Below are experts of layer 3 (counted from 0) of a mixture-of-experts language model. Rows are named router (the router's row for the expert) and show model dimensions 192-255. Each number is 128 + 24 x the weight over its row's rms, rounded and kept within 0 to 255. Numbers have three digits each.
After each expert's rows: "gets" lists some tokens that make up at least twice as much of what it gets as of all text. This comes from a sample of Wikipedia text that the model never trained on. Tokens count by the router's weight.

# expert 6
router:132152153110102149169128143105135116095116124139114107098093169090105132126111132107130098126125105153135181116128157086153073114153146124140100152141133105112132120096073113117145105144142133
gets: "t", "r", "te", "it", "g", "w"

# expert 45
router:075103156112135173128114100128135115168163110151114108147094125099113106135152109128099160120148163124140150129141081140129153115150124130134113109142115080147128167145112171144133154127086133
gets: " 0", " 1", " 2", "0", " 3", " 4"

# expert 31
router:083116131085132135098146112127118125133169124144148098123120093116155139137092096103115153091087141096119124077111125124144114141128168183105131118074106149138144152140128166141131128156113140
gets: ".", " .", "\"", "?", "!", " Mrs"

# expert 8
router:100126094175131148112145145136127148133140117160151131101147095139157126111142169163118116102095099160111090157071108132108136097168117115120104120142155120136154162131179148144106122099139074
gets: " later", " then", " first", " only", " former", " one"

# expert 60
router:118146120112164100120121095153189087150140133115154105175111144097164165092088120152109136121136115156153108128087145135110120122131109123121167106157118122140121121132125125101118123160121095
gets: " of", " part", " the", " number", " for", " member"

# expert 18
router:167164110082102116137142123112105127185134152131156133083131128167127113099158092157109116093143107081098046126095099121138151148103160141133145129094116137116150135165118142139116132146086147
gets: "\n", ")", "\n ", "]", "}", "\n   "

# expert 63
router:088147118124143118133141112130149147156113103132161140139140119122110133112108112084095133165117157090144096096114135141124215117123137141133160135131143117118126159105131139130082121150107175
gets: "S", "M", "D", "C", "W", "F"

# expert 7
router:142107077129163079111080076161138061118118137161129095136133166140159173091073101146134142134162136150135093092106084160083111135165084134143106111165099132118145133115145111142131086118162082
gets: " in", " for", " at", " on", " to", " by"

# expert 54
router:150092089156102177135119103156131128132135098136146100117138179121155121158130146150127119128100103153112121137099087112113142132160102145088165141168100128140127159125125074134104135138144092
gets: " to", " with", "ing", " him", " his", "ed"

# expert 34
router:130145078147153156116118131162163133159110094090162160149140154143143102123117154127117129114125118149168095160093183141145173120087120168093157118135164136103122133136134128054088130134099158
gets: "T", "N", "R", "P", "L", "D"

# expert 48
router:175128110077089161110125120128156138163134120161091121125149135128113118150112125123094144099089177124146099138085118140139115154129121139107106126134097120132170147130116132108095135081142146
gets: " (", " /", "/", "(", "\"", " ["

# expert 2
router:128109100155164158101124126154138108142151093153145147149106087123161160106095113128129152109104115124164125120111083137143099079167108135121126122141147159105186144136139144129089149140134113
gets: " a", " the", " an", " his", " their", " her"

# expert 35
router:176108139094129136107100091152089155166167165116148135065105138172182145151097143151102107093116110107128104109091108148102093164155132126155127104108109142135153091126108165154099085153164141
gets: ",", " and", " who", " &", " as", " which"

# expert 38
router:131139143102118125155095142108077125101095130121141090085127110119128131154133150106146134117124127079147126124127137126132132157144168105116143159152170108138131083097105124118145107132159117
gets: "e", "y", "in", "de", "on", "le"

# expert 1
router:182116145120121122120103154120139131097105148131116145116099117139105139137170160139161132163137088097141096084136083129116133169107125101128132126103134169102067113148096112116131132146089118
gets: "a", "i", "o", "u", "ia", "us"

# expert 11
router:115164171124126093128155132086094116121135149135115208105120131111140146106146119112135093102139116112123118138165125099117108107070162159150152158137113132143118130120113149149120123131132113
gets: ":", ";", " |", "\n", " ;", "}"

# expert 40
router:178120146100124122080131098133110129085120169132147163150105141181124107116127176130140146110152130130125122121094133119079111147119115086145099138140139159124141120112150141108167122140119127
gets: "s", "al", "c", "ic", "m", "y"

# expert 59
router:098122092208165118101129144153126124145123115139110118116143156113180078140173171145127125117091149181137096135083112130134137102143105129118164124159108131144150162102152114133137157123110102
gets: "ed", "d", " including", " such", " used", " all"

# expert 61
router:115152165134148116101090137098159122123133160147149108141113098134127157134134096119139151146127129089098119103157147114111088135171129152139114121129105135114149148142163158128125101100103155
gets: "|", "-", " -", " •", " Kingdom", " Born"

# expert 5
router:126100131128122156100073130147111157141158140142122157090120128169170138162081104170129133089128107145124166115110078155132101115163112108149114127147092152118132130131117141162094143145123143
gets: " and", ",", " or", " but", " the", " as"

# expert 25
router:091118138097108116108120110124104110179102095122112127150162127133125086111140108135089108149145143114129082141160121131143212121114147147105125113097151107112098152141176165177102082131161119
gets: "–", "19", " 18", "18", "17", "16"

# expert 26
router:133141118142113097154127130137183119131149150113101106129109133112179116133113140149141126130146097187093125130145111109162104076137126137095110119164123140139104123123064107183140107106130115
gets: " that", "ly", " by", " to", " under", " than"

# expert 19
router:136115118090104159122127155108077123123119129098134158076120147176123127126143171149121151132121110112163118104142141127100106180096124096091139142113144147117104072126086123091124097155090135
gets: "e", "y", "a", " John", "o", " George"

# expert 62
router:146135116114142119118125072108171074101152129128134124127069145112178157105094135143103125116101080145155132124121079148119129113164107152141118135171120147096151107111162171116098144166157074
gets: " the", " to", " of", " a", " his", " its"

# expert 58
router:149126153145120106132134099173160114139131166118152129125115147139151100109119117116116105123067161169125091122132170098122087078094157119115111127125107158075131115174154118137083152114134168
gets: "ap", "up", "mp", "cc", "ip", "oc"

# expert 14
router:112115119102133150120131152141150114097142139166137144146124109157155153134103118115096136126132133117133126125145107143183139133143173153121118112115087150148119192130138112084110156162139116
gets: "\n\n", "=", " =", "\n"

# expert 37
router:156093138129119134165106164134132166168085128112150080079128173139129089110110117114090185115118117174136141107154149130154142083142141110133128111112104144141106105151129116131110127134147119
gets: "lo", "li", "to", "bo", "ul", "no"

# expert 28
router:160124143139148101107119146107123090131133146160123132155096114145165135136134140089128127116139128133143142155133125144082099156118147135131131157122150133134101172141106180158085162136103106
gets: " |", ";", ":", "|", " —", " :"

# expert 32
router:112167132135104145161132103142132094152140111131118088151118133147129087104162168161099114149096124113146131142147141098171162123152126087118101119119138112148118133130155150136131186128095099
gets: "%", " km", "000", " m", " years", "0"

# expert 27
router:127112124103140126146117138142177130101115191114158121139106200106110172095116177148143151123094167160102103102123135132116117158160116098137076144125142148087161142091113154130116140127105077
gets: "s", "ers", "c", "es", "rs", " res"

# expert 15
router:189123147094104104131087096149112116162170153161113129079121116195172151111094089157106109090153129132138107106082110169113110157157127142157081104122123170124157117157141164152126097110173145
gets: ",", " in", " (", " ,", "”"

# expert 46
router:123132108096167134098095132107159138121129122163144069112160097166118168160137123132067106102095153116144104114117125133141158108154122130138138156121135128117150167113141101149110106167102142
gets: " \"", " The", "The", " A", " I", " In"

# expert 24
router:143114113112146168127152116122111125100104116134145089119131141140118131117114158128076112138102145126149140144156139132123155114108137161106145154140136131118122118097130163134123123130136126
gets: "-", "/", "–", "_", "{", "−"

# expert 56
router:103141113113118168140125096123109087160136116137146147100162094117120089141150113133113122125124166136109090125141149120104117147099129155122114107124151114134147151140171157167135155134126164
gets: " –", " -", " —", "\n ", "1", "2"

# expert 39
router:096100130141118113161117129115093113093066124148127170131139146076135076080133097095134145140143108167115137114126147108142155125111059103101142158119096185110075148166072111118152144130138150
gets: "ti", "di", "si", "gu", "nt", "lu"

# expert 16
router:110106172137082119113148104158114167157136128103150104134140113157168100143127126162130108182159143092098091152132124154147168145147126134125119107074157102133131121131167127158133117093133139
gets: " County", " University", " States", " War", " century", ")"

# expert 13
router:099101152126136135122099130177131127153133171171134121118152129136189116141093120163092125119117107136104093115109083121141123140181104121143140109163130177118092159170102118135109117136087161
gets: " he", " He", " it", " It", " she", " which"

# expert 21
router:183161169122125141140129138113121103064105134130098128106093129158085165125140160131124129133119107105151099130112118123136139132119098112129071127148140123118139102152118116094152098175094131
gets: "k", "l", "r", "f", "t", "ch"

# expert 55
router:073132122123148149128129135139104113143149130149165168132177135156175139147119120141125183145099125108111129140131119132144145101143124117129121070154096141100099155142082105110120141194101096
gets: "=", " =", "See", " career", " also", " List"

# expert 42
router:145095114167162133147104115123156140187136138147176124132139098127171142125109135162153146116097168164113112131082116167120089120170070147143105144147116134142146152153134170168132149155142100
gets: " was", " is", " as", " a", " were", " are"

# expert 43
router:118098136135113137142136154129091134116142155121109083110105139113131153116138154126156108128062117081150119132137116125120146180144164078110165114135130136150133103103094159122147125124146143
gets: "s", "e", "n", "on", "en", "berg"

# expert 9
router:096122129106128119207102171150092131105130091133118168127127131116092115136173159099142149117114125142102133185133153115099115098130084095154147100126164116141108101107135105158149153117154111
gets: "'", "ck", "ock", "ft", " round", "ake"

# expert 4
router:093098104135140131140123113126148119168160150153122129130136084099114132100124119125097096110144152114143095085147093143149108105131128126123121145126153079171139130158169172154135133129129125
gets: " 1", " 2", " 3", " 4", " 6", " 5"

# expert 36
router:115136106175156074105111094121122084124129122134099126123128188135139132073126143136136134126123137205123119089096110091061147100189095131106138106209137125117159147118127089137119137114111099
gets: " from", "ed", "ing", " on", "d", " over"

# expert 47
router:120111166144108119084089096115118148171150128095130138113144109161179158160106127168148111148144155104106104110144099193136142132163146126129134105131134134143115140132150140139100105146122109
gets: ",", " 2018", " 2021", " 2020", " 2019", " 2010"

# expert 51
router:082100116138156124234104158118143094160116153148114121112130094106154102135151129149117142102129139151166106140134095126127108107158105120149143102126083102169113147131152132131093134111101115
gets: " not", " more", " be", " so", " to", " would"

# expert 49
router:141130132112131142109119102182136109137140158156087118070167120151108154122150107133122091153127116128141101118103085122127102166127156138143132124106118150099167138146136101134099122129101094
gets: " |", "|", ";"

# expert 29
router:100144108123156142141115126141165075103123171151142118100134155152124149099142118142136115093147115159136167118114109128118150121137090112139103145125117131139159149135149135077098140134114117
gets: "th", " first", "st", " second", "nd", "est"

# expert 57
router:131128146159087107134129107128129153113153180136085138137158084146150167112137123113120119111114080097109112150097135100127081172104151149168181135090101152103164103146141107118091095126111090
gets: " |", ";", "|", ":"

# expert 53
router:183091142153121120172097141133086135132062129122129139089111090131145094145123146111110156124103132115158113127129113135125165152143095133111119160098133109133103081154105098106120147137092132
gets: "ha", "ta", "sa", "ka", "la", "da"